Weights of a small mixture-of-experts language model, trained from scratch on English Wikipedia.
Training: a variant of Muon for the experts, 731M tokens, 5575 steps.
Below are experts of layer 3 (counted from 0) of a mixture-of-experts language model. Rows are named router (the router's row for the expert), up (a neuron's input weights, with its number) and show model dimensions 0-63. Each number is 50 + 12 x the weight over its row's rms, rounded and kept within 0 to 99.
Before each expert's rows: a language model's description of what the expert responds to; "comes after" lists some tokens at least twice as common just before its tokens as in all text. This comes from a sample of Wikipedia text that the model never trained on. Tokens count by the router's weight.

# expert 9
Prepositions and clause-linking words before a noun phrase, such as as, with, for, by, after, when, including, and which after in.
comes after: " as", ",", "ed", " known", " due", " such"
router:67 32 73 36 54 59 59 62 43 42 60 39 53 59 57 44 43 54 57 55 63 44 72 67 32 41 61 42 44 41 54 17 83 42 45 30 25 57 67 75 47 59 47 45 52 52 44 42 53 50 56 70 61 50 60 60 46 48 29 54 66 44 64 45
up0:48 68 39 46 63 59 55 56 56 46 25 49 57 22 64 45 25 60 51 66 57 61 57 64 29 37 44 73 36 53 51 29 41 46 63 61 45 43 57 55 37 69 68 53 43 47 14 48 39 41 46 47 48 50 61 37 42 51 51 67 41 62 58 32
up1:29 38 45 31 31 30 49 50 52 43 50 28 65 46 48 41 47 22 46 28 48 55 51 53 44 65 56 60 32 68 53 37 58 41 63 49 39 56 60 42 44 59 45 50 34 67 53 59 41 56 52 61 63 27 34 59 61 45 60 73 59 51 42 49
up2:54 56 72 63 67 59 47 26 55 53 63 61 61 55 63 43 47 31 50 64 49 42 54 28 82 48 34 49 32 79 48 70 66 48 48 55 47 59 29 60 62 49 44 52 56 30 51 48 55 47 62 59 50 35 48 51 57 49 42 13 36 41 52 27
up3:66 53 39 54 32 32 44 45 53 39 39 64 38 51 77 33 55 61 41 42 65 51 31 44 50 62 42 40 53 45 61 74 41 47 31 30 45 45 48 48 74 59 55 39 72 46 40 49 33 31 46 59 57 37 57 33 58 22 61 39 38 44 49 52
up4:45 63 28 49 52 51 56 73 56 46 53 46 38 49 43 50 50 46 72 56 60 33 46 37 65 55 39 40 55 79 50 53 30 51 27 72 51 46 39 47 26 54 52 42 59 54 68 57 64 43 59 51 57 62 36 56 34 14 57 45 31 62 53 52
up5:53 42 53 47 35 46 29 48 37 73 34 45 36 53 36 56 54 54 35 50 42 46 55 51 45 47 29 68 47 48 57 44 70 43 42 61 75 57 59 55 54 51 28 33 44 59 61 60 78 60 47 66 45 48 46 49 56 54 36 52 59 46 59 55
up6:79 61 41 52 71 53 62 48 46 53 42 70 34 48 51 41 46 40 48 38 62 49 54 38 40 61 54 42 37 63 35 42 47 39 66 47 56 55 71 52 39 76 71 52 39 55 54 49 50 25 36 31 70 55 72 33 41 38 33 41 57 46 46 30

# expert 63
The = opening a new article title after an infobox, plus nouns after the like station, person, body, largest.
comes after: " the", " a", " was", " is", " The", " became"
router:52 36 71 42 55 63 65 55 54 41 49 39 39 43 62 37 51 55 50 36 72 52 51 52 56 35 55 65 58 65 60 32 67 34 61 31 38 67 63 67 51 43 41 56 32 49 63 46 49 33 49 73 41 51 53 62 39 37 45 35 63 39 58 35
up0:54 43 53 65 68 54 33 51 37 66 51 42 48 49 47 44 65 35 63 29 62 64 63 53 61 35 24 73 52 36 61 41 44 29 33 69 70 31 68 62 44 34 48 37 45 46 62 15 50 54 42 47 55 59 49 36 42 35 51 53 58 61 61 37
up1:61 61 48 57 49 47 68 80 57 49 64 71 37 61 63 56 72 49 52 59 26 75 66 46 63 45 56 55 32 51 79 35 59 46 30 57 51 45 50 39 47 51 70 70 48 59 48 47 53 63 42 43 53 28 58 70 47 35 29 57 45 38 38 52
up2:63 55 47 60 42 47 50 32 52 54 28 65 40 51 60 20 41 51 46 51 42 58 62 56 30 42 48 53 42 47 41 31 55 58 65 45 32 62 58 41 54 55 57 69 61 44 66 67 49 29 54 69 55 33 40 42 62 65 54 29 50 66 34 61
up3:33 41 36 69 74 45 47 34 67 55 64 40 56 59 40 62 27 39 58 41 54 56 47 61 49 47 80 42 47 53 28 49 47 59 59 57 37 23 53 47 54 40 60 81 56 52 37 57 61 63 53 50 50 57 48 54 61 40 55 44 46 50 81 64
up4:89 55 45 42 27 56 42 45 74 52 48 52 28 43 63 40 51 70 78 60 57 49 57 60 39 35 53 35 61 39 29 74 51 64 46 45 56 47 57 38 64 66 60 31 59 62 62 35 52 39 68 59 37 63 51 64 55 56 47 45 52 60 66 60
up5:45 56 46 66 52 37 54 64 43 52 68 48 54 52 52 50 56 49 54 38 70 36 57 29 57 27 43 53 45 40 43 20 56 41 32 54 86 31 17 50 52 60 60 51 42 31 58 35 52 50 58 54 58 47 54 68 34 30 59 49 71 36 52 54
up6:45 35 54 36 41 44 58 48 42 44 66 48 26 69 81 48 46 61 58 41 51 28 30 29 59 64 51 52 65 78 42 58 37 48 29 39 58 54 49 60 62 52 44 33 43 51 44 38 43 42 66 71 63 46 46 66 44 32 54 67 57 34 49 38

# expert 15
Short capitalized first pieces of names and terms, often after a heading, dash or comma, such as La(ke), Je(suit), G(mbH), Pro(pulsion).
comes after: "-", " the", " of", ":", ",", " in"
router:48 59 57 34 45 59 68 62 46 56 67 15 37 52 46 26 61 62 48 28 51 51 58 53 37 32 54 41 74 78 51 34 55 34 49 47 36 50 45 45 50 51 57 55 40 50 42 32 38 48 57 59 56 54 46 54 35 33 47 34 52 37 61 45
up0:58 55 44 37 60 58 69 70 58 61 57 20 45 48 50 47 35 48 42 36 42 33 73 48 37 37 59 43 60 52 63 68 46 70 48 54 25 58 53 57 66 13 62 66 46 53 56 36 43 29 38 47 49 48 28 36 68 16 38 49 56 48 36 40
up1:46 58 57 58 37 57 50 62 64 65 55 49 53 69 53 51 39 52 72 71 71 42 42 69 55 60 66 27 57 67 50 48 43 38 56 45 67 50 45 45 44 42 55 52 69 48 51 21 53 35 57 41 52 62 43 69 67 61 40 65 72 51 46 36
up2:56 52 50 56 63 42 18 60 34 51 68 66 76 78 48 41 74 53 66 65 48 45 47 43 28 57 48 63 54 39 43 46 64 65 26 76 51 47 45 41 64 49 51 60 48 32 60 60 60 49 52 55 46 33 36 58 61 38 56 64 59 48 53 31
up3:39 65 30 55 50 73 49 45 39 39 54 63 53 43 39 34 34 34 56 47 46 56 62 38 66 55 47 49 50 38 59 42 67 51 60 43 54 46 39 57 63 48 49 47 43 42 27 50 64 49 49 64 61 61 46 77 30 45 66 63 63 33 58 62
up4:38 42 39 47 60 42 38 51 33 49 52 44 57 63 50 53 45 79 58 66 53 55 55 60 51 55 37 42 47 50 47 51 57 61 62 52 48 53 59 57 65 45 52 63 50 49 52 48 54 58 51 77 46 22 44 43 30 64 66 53 39 60 48 64
up5:60 55 56 41 40 51 32 63 67 62 51 67 36 53 66 36 45 45 76 55 77 68 65 62 59 25 49 50 44 70 66 50 56 51 55 44 49 30 52 71 47 37 45 44 71 54 55 58 33 59 50 21 41 49 43 52 50 56 49 47 51 47 38 36
up6:61 44 54 65 63 43 68 55 45 41 36 35 40 61 51 37 44 41 58 67 61 53 61 41 34 20 38 34 35 65 65 61 71 48 40 55 29 33 51 36 52 30 59 54 44 43 53 64 52 54 67 82 80 53 68 47 37 30 42 66 70 55 48 57

# expert 47
First piece of a common noun after a, the or his, often a role or thing word, as in p(rank), manual, critic, explorer.
comes after: " a", " the", " The", " an", " his", " and"
router:46 38 66 26 45 59 62 54 54 47 53 46 38 24 63 30 53 60 52 51 52 58 54 38 60 32 58 55 63 53 42 36 70 34 64 33 44 62 59 39 51 54 55 49 43 26 48 60 47 28 63 62 70 62 55 58 46 37 38 42 79 49 65 20
up0:56 37 76 47 42 42 60 54 53 44 38 22 62 39 61 45 47 56 54 48 59 55 36 49 67 40 60 59 60 51 51 66 41 67 58 44 66 63 25 48 48 48 68 53 43 45 63 38 57 43 62 71 62 36 86 68 63 34 52 51 69 36 53 27
up1:45 57 62 34 22 46 60 39 45 56 43 67 53 65 64 47 43 37 42 53 37 50 49 62 40 46 75 58 46 36 68 43 55 56 48 40 27 50 67 35 30 67 60 60 44 48 55 57 62 54 52 55 35 51 68 40 44 64 57 54 50 64 47 45
up2:70 36 58 51 52 29 46 50 42 42 35 32 49 39 55 56 58 54 42 76 37 53 37 50 55 53 62 63 73 48 37 35 75 35 50 50 46 25 62 45 58 61 61 56 63 67 43 49 34 27 48 54 68 66 57 47 73 57 34 69 51 47 46 64
up3:61 66 53 54 43 50 41 50 39 81 43 56 30 37 47 51 44 57 68 36 52 58 63 56 44 73 56 37 55 76 56 53 41 65 56 37 62 33 59 50 63 51 57 57 49 69 38 45 68 53 46 50 47 60 77 69 67 50 49 60 48 35 44 36
up4:62 41 46 53 43 44 64 34 55 65 61 49 45 43 45 59 60 39 58 42 59 37 70 42 34 41 38 56 52 35 54 32 38 37 52 37 37 58 54 36 75 33 61 48 50 63 51 61 72 67 50 59 50 54 49 59 50 20 56 66 36 34 59 45
up5:50 53 49 44 44 26 52 52 56 55 30 57 56 43 54 43 56 52 53 40 40 33 46 30 38 77 49 47 59 58 43 50 43 59 61 27 43 58 65 30 42 58 58 53 38 29 49 54 47 39 42 37 42 58 55 37 58 39 49 55 73 33 60 43
up6:54 39 44 43 56 63 41 65 29 39 77 61 77 34 40 57 39 46 66 52 58 34 44 52 59 38 62 40 52 44 59 49 35 46 58 70 52 70 37 36 45 55 50 31 48 33 49 57 42 59 44 61 58 60 59 48 64 67 44 46 44 55 38 39

# expert 61
Capitalised or adjectival words beginning names and titles after pipes or colons, such as Women, English, Book, art, Bear.
comes after: " |", ":", " is", "-", ";", " a"
router:43 39 72 40 54 61 63 62 56 39 52 41 35 48 61 37 48 55 50 34 73 54 47 47 53 35 54 54 54 65 60 36 73 40 63 36 42 64 63 64 60 47 44 48 30 41 67 39 53 31 50 71 40 52 54 57 35 43 48 35 60 39 61 34
up0:59 28 47 65 54 43 47 44 40 56 74 41 46 35 35 21 45 22 52 75 46 62 42 37 45 47 65 48 41 37 62 47 74 50 21 48 39 59 38 55 41 60 58 56 42 61 51 44 37 57 47 48 51 38 53 57 54 56 43 52 43 43 51 41
up1:45 43 47 63 57 62 72 60 56 53 60 24 35 68 76 51 50 49 40 64 56 61 45 57 50 45 30 67 56 40 49 47 46 65 55 42 38 35 39 46 80 68 37 53 41 41 66 63 46 37 33 43 44 47 57 64 49 37 62 65 54 50 57 39
up2:66 48 31 23 65 35 33 41 53 52 33 57 54 49 52 61 56 66 44 49 57 72 37 48 62 51 70 47 31 47 59 64 48 29 79 58 60 45 32 67 46 78 55 52 49 71 57 61 23 53 71 39 33 60 46 50 52 76 68 45 32 71 59 77
up3:70 55 45 56 54 54 54 60 44 33 48 51 56 72 26 44 50 58 48 57 51 50 51 53 61 43 33 62 41 64 61 53 40 58 56 44 43 54 56 48 39 62 53 50 47 38 65 50 63 65 39 52 61 27 51 54 41 69 51 56 24 68 46 45
up4:37 55 55 55 57 49 69 38 61 57 59 68 52 54 39 32 59 38 51 71 40 39 51 55 56 50 58 38 47 70 41 56 28 41 37 33 71 33 63 57 74 86 41 51 58 60 56 40 49 46 33 54 48 47 37 72 44 40 59 45 58 52 60 65
up5:48 65 39 43 38 61 40 56 65 34 44 59 53 42 37 32 37 48 69 69 55 36 68 41 54 18 47 35 50 58 43 59 62 41 53 52 40 54 41 52 49 28 60 65 62 38 60 46 65 38 45 41 59 34 59 52 47 41 37 53 60 44 49 30
up6:45 41 51 26 58 59 47 47 45 67 31 43 46 41 41 38 55 48 36 42 58 55 52 56 43 39 60 43 55 58 29 60 71 57 52 34 63 50 57 57 55 44 47 51 76 73 54 47 72 56 51 44 36 49 52 45 42 35 61 33 52 25 74 48

# expert 50
Spaces, pipes and line breaks in tables and lists, usually right before a number or date, such as 3 | 1, in 1997.
comes after: " /", " ", "N", ".", ")", " January"
router:48 35 70 52 49 57 63 58 51 40 53 38 38 49 57 36 51 55 45 39 68 52 48 46 48 38 49 61 55 65 63 32 71 43 60 34 40 66 64 67 51 47 43 49 31 45 61 49 47 32 46 72 41 61 54 60 32 37 47 42 57 37 62 34
up0:51 76 61 38 34 59 60 45 55 15 52 65 41 53 46 53 59 37 62 48 58 73 44 51 65 49 41 41 44 52 46 57 53 62 40 42 27 35 53 47 61 64 68 62 28 41 47 35 50 58 20 61 53 51 53 53 50 65 30 64 76 49 45 33
up1:57 57 52 45 37 44 56 47 51 42 44 60 80 38 68 40 48 68 65 51 58 73 55 42 47 68 44 49 57 67 32 48 54 42 41 42 44 55 65 59 50 50 25 57 57 40 68 53 42 35 63 26 45 46 41 59 55 56 28 51 51 61 44 28
up2:56 52 39 67 39 81 65 30 52 41 40 44 41 50 43 55 46 29 53 59 50 42 50 38 28 59 64 50 65 64 50 16 48 51 66 32 68 39 55 53 29 52 54 45 61 40 65 23 29 46 53 63 50 57 50 54 52 59 60 30 47 56 46 74
up3:53 36 32 49 50 41 33 52 57 40 41 29 63 47 62 42 49 57 28 57 40 51 41 66 32 51 49 25 60 61 33 63 61 55 35 43 30 70 49 68 36 54 61 55 37 55 59 63 37 47 49 56 44 57 65 64 62 66 32 50 42 56 67 70
up4:61 53 58 52 48 43 42 61 50 48 50 52 43 43 70 46 67 65 39 63 34 60 38 58 43 44 45 49 44 60 18 30 28 60 51 54 51 47 39 49 45 58 44 45 35 29 46 64 62 27 52 64 69 39 84 50 54 53 59 49 48 42 39 52
up5:45 60 61 56 27 51 52 46 56 35 54 46 55 61 49 49 35 82 63 57 28 60 65 61 60 71 56 41 46 36 54 35 37 51 73 41 49 65 48 26 59 52 53 53 51 59 82 52 35 33 58 32 42 59 48 36 43 60 51 38 66 57 54 32
up6:22 51 53 39 60 43 59 51 57 60 26 51 47 48 52 56 72 67 39 44 51 38 35 68 38 37 53 33 36 50 34 49 46 15 42 46 37 60 32 46 59 49 44 59 42 53 70 56 52 60 68 66 63 69 51 61 29 47 29 38 32 47 48 36

# expert 45
Capitalized words opening list items, table cells or headings, such as family, Filmography, No, War, Vice, often after a pipe or dash.
comes after: " |", "-", " (", "|", " of", " St"
router:46 39 72 42 49 58 62 63 56 44 57 39 42 41 55 35 56 55 48 34 69 58 49 46 46 39 57 53 56 61 62 36 65 38 59 39 44 70 62 66 55 43 45 54 33 39 70 42 58 27 48 71 38 52 60 58 35 38 45 38 55 43 60 31
up0:51 60 39 72 49 42 45 72 22 49 43 39 49 44 53 45 54 32 60 47 65 65 42 31 65 76 81 53 39 49 51 32 49 50 57 43 55 22 53 59 44 39 50 43 23 35 29 46 45 58 29 51 43 55 39 49 44 66 30 69 45 63 53 42
up1:24 48 50 50 59 53 79 50 56 44 45 47 40 55 65 48 45 44 37 56 54 67 63 56 41 56 42 60 62 61 61 31 44 48 40 53 51 58 49 51 51 43 50 66 29 61 62 59 39 37 55 34 47 37 48 18 47 36 32 47 40 69 42 28
up2:44 68 37 46 56 59 57 45 59 62 46 56 51 58 49 57 30 33 58 51 59 59 44 49 36 67 46 50 73 56 33 44 62 26 36 22 47 51 43 39 52 56 54 21 41 61 65 57 34 60 40 48 68 26 54 52 41 47 26 47 41 39 50 54
up3:43 42 41 33 24 52 72 51 40 51 28 44 39 55 60 69 60 52 60 42 32 69 48 40 46 67 37 63 46 60 54 46 45 28 54 35 35 48 58 47 43 52 54 41 53 47 50 53 48 48 64 37 49 51 65 66 56 47 37 66 31 48 37 48
up4:56 71 25 60 44 49 41 53 55 61 50 48 37 51 50 66 54 28 76 53 49 55 41 48 48 57 70 60 69 52 43 61 46 19 44 58 81 53 32 66 63 63 56 45 25 24 32 40 57 36 60 71 53 49 70 34 62 43 53 64 53 42 43 36
up5:48 53 28 39 52 55 51 38 63 57 47 68 40 46 56 43 40 38 47 72 44 53 75 58 48 28 57 66 67 28 53 67 45 49 16 45 33 59 60 64 41 44 56 60 35 44 55 64 59 42 43 63 49 54 65 50 71 48 64 57 27 30 54 63
up6:31 57 37 40 40 35 69 44 30 56 41 69 58 41 53 28 50 63 52 45 50 53 60 62 32 36 52 33 36 74 47 57 38 54 66 53 57 57 48 49 65 52 45 45 53 37 50 53 35 60 61 50 39 63 25 59 58 54 41 25 67 66 61 62

# expert 51
Opening parentheses, quotation marks, brackets and line breaks in lists and tables, as in (born, (episode:, and row-ending breaks.
comes after: " |", "\"", " /", ":", "---|---|---|---|", ")."
router:55 28 72 55 49 44 74 78 55 26 45 33 57 48 57 49 49 37 32 50 64 56 50 51 55 15 51 56 60 69 73 42 75 43 46 52 45 44 59 60 58 59 46 51 39 33 52 64 44 39 57 56 50 60 62 57 45 48 47 28 61 42 57 40
up0:39 58 61 47 68 46 66 28 59 39 26 65 56 74 38 42 80 52 56 28 50 48 37 33 49 66 57 53 71 60 48 55 48 66 28 51 47 50 54 49 59 48 55 28 53 22 45 37 61 39 48 55 44 43 55 58 44 48 69 44 56 47 60 62
up1:56 41 40 46 32 68 59 53 41 53 42 44 48 55 38 37 48 45 56 38 61 54 40 58 55 25 71 57 50 43 46 71 62 52 63 64 56 57 52 40 62 41 65 37 54 62 40 48 63 40 50 52 53 63 51 65 49 50 66 39 62 58 55 40
up2:43 37 53 27 61 56 56 56 64 61 38 59 48 31 35 61 42 53 32 49 51 53 57 57 28 45 43 79 51 30 42 55 56 51 37 28 36 50 48 56 38 20 56 71 74 36 55 24 49 45 66 50 56 63 56 40 55 59 38 58 46 41 49 52
up3:54 51 58 53 39 59 53 66 50 19 49 49 51 51 47 47 55 46 52 24 75 44 43 35 46 59 52 42 63 49 37 34 63 50 58 39 57 47 49 56 58 48 61 52 61 53 58 43 46 34 48 59 58 71 66 50 62 54 52 58 58 37 64 40
up4:44 64 38 41 40 70 38 43 41 23 59 51 43 50 57 52 62 36 59 46 50 47 37 35 49 56 64 69 55 41 45 45 48 48 37 63 52 39 48 71 57 35 51 23 54 42 47 60 25 41 56 60 47 30 44 65 33 50 73 47 45 46 39 50
up5:56 47 48 53 28 63 66 57 49 44 43 48 60 60 54 45 65 44 28 31 59 44 64 48 50 61 53 77 63 39 40 56 50 42 48 40 53 48 48 70 54 52 31 85 20 50 35 52 52 51 63 33 56 44 32 40 56 55 55 60 66 52 51 65
up6:54 61 33 32 71 55 41 46 54 45 34 65 41 43 72 63 42 42 58 59 48 60 41 42 43 49 57 62 63 47 50 44 65 50 42 38 52 52 33 62 65 48 51 33 44 49 43 63 77 46 36 58 42 72 62 61 42 45 35 55 55 67 55 46

# expert 17
Main verb right after the subject, mostly was or is but also past-tense action verbs like became, took, won, consisted.
comes after: " It", " he", " it", " which", " He", " and"
router:52 32 60 31 40 40 53 52 59 26 53 55 49 47 55 23 48 49 20 50 71 58 64 37 50 61 49 72 53 51 60 46 67 40 38 37 50 62 53 72 57 41 60 66 39 47 57 51 45 53 47 85 60 55 63 54 34 58 36 48 58 44 60 44
up0:55 40 50 23 47 41 45 43 52 19 45 57 50 64 61 27 44 55 49 55 71 60 48 36 58 47 40 58 40 66 30 53 62 42 56 39 50 57 41 81 53 32 73 38 39 51 65 53 44 64 64 36 37 47 49 50 48 43 72 47 45 57 68 47
up1:52 69 49 41 56 69 29 49 55 40 57 32 49 56 67 44 50 54 35 22 47 61 49 46 38 48 35 92 39 46 71 68 58 50 32 47 57 49 45 79 34 59 62 67 45 55 45 68 44 50 46 52 53 26 68 45 47 41 50 84 35 41 51 58
up2:43 40 65 61 44 24 54 59 70 46 49 60 59 85 48 52 49 70 27 49 48 49 64 48 53 39 76 57 51 45 40 45 45 58 37 45 46 44 51 42 65 64 60 59 39 53 43 78 47 50 64 47 38 49 53 54 68 27 57 50 45 46 74 26
up3:37 50 44 39 57 50 71 57 56 59 74 56 52 41 17 62 56 47 32 58 47 39 62 75 72 58 56 43 39 58 56 52 45 32 62 70 44 55 72 41 44 53 53 59 43 37 42 56 66 64 60 60 65 46 45 20 45 44 34 56 47 46 40 49
up4:60 46 66 55 41 26 53 53 44 32 72 58 54 62 47 62 64 41 61 44 75 46 56 45 56 52 54 49 54 55 28 51 43 42 61 56 41 48 49 23 72 49 64 73 42 60 53 47 57 49 52 65 40 41 84 36 40 41 49 50 58 40 75 51
up5:27 34 46 37 39 65 53 28 46 29 41 58 53 44 26 45 69 50 41 60 46 55 52 55 66 47 54 47 58 55 34 36 23 52 43 46 55 54 61 32 42 43 50 54 52 37 61 52 51 52 71 54 60 65 51 61 36 34 52 52 53 66 50 40
up6:47 49 61 73 50 65 40 37 27 56 59 37 57 71 31 47 60 40 41 44 66 49 63 38 60 59 56 57 67 65 56 35 45 46 43 45 61 61 49 64 36 55 55 58 57 38 40 52 62 57 56 49 66 44 50 31 61 33 63 53 60 43 65 25

# expert 44
First capital letter or syllable of personal and place names, often South Asian or foreign, such as K-arel, Sha-lini, Sa-wang, T-ellarite.
comes after: " \"", " (", "\n", "-", ".", "S"
router:63 41 59 20 60 65 44 76 54 51 56 24 29 53 59 40 55 54 47 44 64 72 42 41 56 49 69 52 87 59 53 52 77 31 62 44 31 48 65 43 55 62 41 52 35 46 49 37 20 43 39 66 52 59 49 53 43 46 49 43 64 51 47 36
up7:55 63 39 34 59 60 67 56 43 74 59 67 47 34 52 49 60 62 43 48 64 59 47 44 57 71 52 62 33 51 63 48 60 48 55 64 52 47 59 63 51 43 76 44 36 36 48 40 40 40 34 32 40 66 51 71 67 57 48 34 63 35 49 65
up8:48 60 37 39 42 45 50 48 57 37 54 49 42 66 56 62 32 61 85 36 68 33 50 45 49 42 46 52 30 63 70 48 20 51 50 60 55 51 24 30 76 54 65 21 60 48 64 49 48 44 19 17 51 49 59 45 58 49 70 62 36 62 46 59
up9:62 38 48 64 64 43 47 44 30 54 56 50 53 69 45 45 60 59 26 60 48 31 61 59 23 43 33 41 37 41 25 11 46 75 10 39 60 50 63 68 52 56 65 59 55 37 62 49 51 34 27 50 61 65 44 51 54 31 49 49 27 31 43 55
up10:63 44 60 50 61 74 42 61 44 53 65 42 63 47 55 52 27 31 60 27 45 66 56 31 45 56 53 59 55 59 34 47 42 69 16 30 50 55 50 58 24 32 41 53 53 21 30 26 44 53 58 43 37 47 61 67 31 40 39 29 60 54 49 51
up11:28 44 60 46 44 24 69 43 50 55 65 63 65 61 27 29 36 68 53 52 54 46 39 52 53 76 64 39 60 56 44 54 41 60 35 26 40 33 41 60 48 34 42 53 59 41 16 44 46 67 60 79 66 41 47 59 69 29 51 55 43 47 45 50
up12:49 21 51 30 41 35 28 24 46 47 62 31 36 62 33 57 45 53 72 53 38 47 40 54 49 52 27 38 37 46 37 52 45 64 47 46 54 46 40 50 58 58 24 66 57 58 62 51 58 52 32 36 44 60 58 51 72 35 46 47 39 54 48 55
up13:54 30 48 20 26 61 51 34 74 33 56 37 75 64 45 48 53 52 62 51 44 67 38 44 55 45 54 32 49 49 64 43 42 46 44 57 60 53 78 73 61 52 49 36 38 43 57 55 42 35 44 55 44 58 37 42 52 40 51 40 62 38 89 43

# expert 8
Unit abbreviations, slashes and separators in infoboxes, stats and tables, such as 404 m, coordinate slashes, km, ft, DF, Born.
comes after: "-", "0", "|", " (", "5", "8"
router:51 55 57 35 32 35 61 52 42 58 47 33 37 48 71 40 64 54 68 43 55 49 53 54 52 26 53 58 63 61 62 34 52 53 64 56 59 78 55 55 64 54 42 25 40 53 41 52 45 32 43 70 47 70 68 49 55 46 39 17 57 46 78 56
up7:58 65 62 59 61 42 51 56 41 49 51 24 41 47 19 47 64 37 48 42 40 42 55 41 69 62 58 57 71 47 57 22 54 50 30 50 39 41 50 52 49 54 40 65 37 58 58 60 34 33 27 61 51 49 44 41 70 51 33 46 51 68 28 34
up8:57 49 45 40 44 33 65 35 37 32 67 45 56 60 35 15 47 73 40 41 46 47 62 58 71 56 54 44 44 66 33 35 46 60 52 44 51 36 37 62 54 54 54 55 52 61 49 64 47 37 77 62 34 37 48 69 57 38 67 39 32 60 56 48
up9:52 40 29 66 44 58 54 33 47 67 46 35 56 50 60 85 47 37 59 38 55 61 26 37 53 44 35 62 46 38 57 44 33 65 47 58 42 68 69 44 50 38 47 55 20 71 43 69 18 52 43 66 52 54 59 55 56 57 50 58 48 67 45 40
up10:40 43 61 50 56 61 53 53 51 36 59 66 61 45 56 39 25 53 52 56 65 55 33 40 50 62 38 47 35 57 41 59 29 43 60 55 42 27 32 31 60 32 54 37 55 27 42 40 26 43 35 46 63 38 36 53 26 33 42 66 41 32 56 60
up11:52 56 38 56 42 59 42 33 44 59 50 55 32 49 61 39 53 43 59 59 57 26 31 52 56 35 73 44 72 72 80 62 36 67 25 58 38 59 51 48 57 74 65 36 64 43 47 40 68 53 64 41 28 36 48 42 62 62 58 48 46 39 43 63
up12:50 63 53 47 56 51 64 69 38 58 29 50 55 37 48 39 45 54 56 37 60 57 59 59 40 75 46 58 47 20 59 57 61 29 46 66 51 40 57 39 31 49 66 40 58 61 48 67 58 43 35 46 47 55 65 40 55 52 44 62 58 49 55 48
up13:44 55 44 47 64 49 57 33 52 30 68 35 51 41 55 56 54 31 62 37 46 60 40 50 55 41 60 50 48 34 52 64 57 33 40 43 41 28 49 29 49 33 54 49 71 48 40 61 53 29 49 22 56 69 31 51 36 35 50 47 39 38 39 35

# expert 4
Main verbs in past tense or participle form after was, he, to, as in made, won, founded, occurred, including split-off ed endings.
comes after: " to", " was", " he", " and", " also", " who"
router:59 21 62 34 40 49 43 53 47 36 45 58 48 39 66 30 43 54 44 47 76 46 57 47 60 53 49 70 63 53 67 47 51 48 45 38 53 60 54 75 62 50 49 63 35 46 46 49 40 53 48 88 61 69 65 54 44 58 34 35 54 54 56 25
up0:53 51 54 54 69 63 61 53 21 47 52 44 60 42 63 41 48 34 36 50 55 60 34 54 55 49 42 66 50 48 62 57 39 53 64 49 46 42 63 33 64 68 62 68 46 55 32 33 52 52 65 50 70 57 61 43 50 68 43 50 35 44 29 56
up1:45 44 61 40 70 64 50 68 42 57 35 69 38 48 33 45 48 61 62 42 40 53 51 44 34 71 50 37 59 64 49 33 54 42 69 62 55 49 32 75 38 48 55 55 42 59 52 38 49 39 37 49 35 62 90 46 45 62 50 52 66 35 66 42
up2:58 53 61 36 60 47 64 33 39 50 57 46 36 44 61 71 39 47 55 51 53 25 51 56 65 51 39 47 49 45 49 45 58 50 51 32 43 32 46 29 75 30 65 73 52 67 65 40 54 51 65 52 51 45 61 51 36 57 49 33 48 53 58 45
up3:46 43 49 43 73 37 37 37 65 51 37 76 57 36 63 46 35 58 30 56 65 50 45 49 56 41 48 42 51 30 41 43 52 44 66 46 68 59 49 49 66 65 63 38 70 43 40 61 57 76 54 76 40 46 48 74 68 51 58 61 50 60 66 61
up4:55 64 49 36 48 49 33 70 59 45 55 54 51 80 70 25 44 66 51 62 63 37 39 51 82 50 74 40 57 52 33 33 55 51 40 45 62 64 41 44 70 35 51 49 58 49 40 58 60 46 39 62 70 66 52 65 47 28 59 45 43 45 69 44
up5:16 53 43 63 43 39 64 48 38 59 44 54 35 50 62 52 38 72 47 46 30 42 57 35 55 47 51 43 81 39 62 63 26 45 42 54 60 30 64 38 82 54 44 46 27 31 49 45 41 56 39 55 50 67 66 52 56 41 37 58 35 56 43 45
up6:44 53 33 35 64 48 70 36 51 43 42 36 50 44 20 59 58 55 62 39 47 58 83 44 36 53 51 51 66 60 55 57 50 41 43 47 48 29 30 48 47 63 57 33 65 52 30 26 68 44 62 66 43 49 41 36 39 63 48 49 44 51 60 43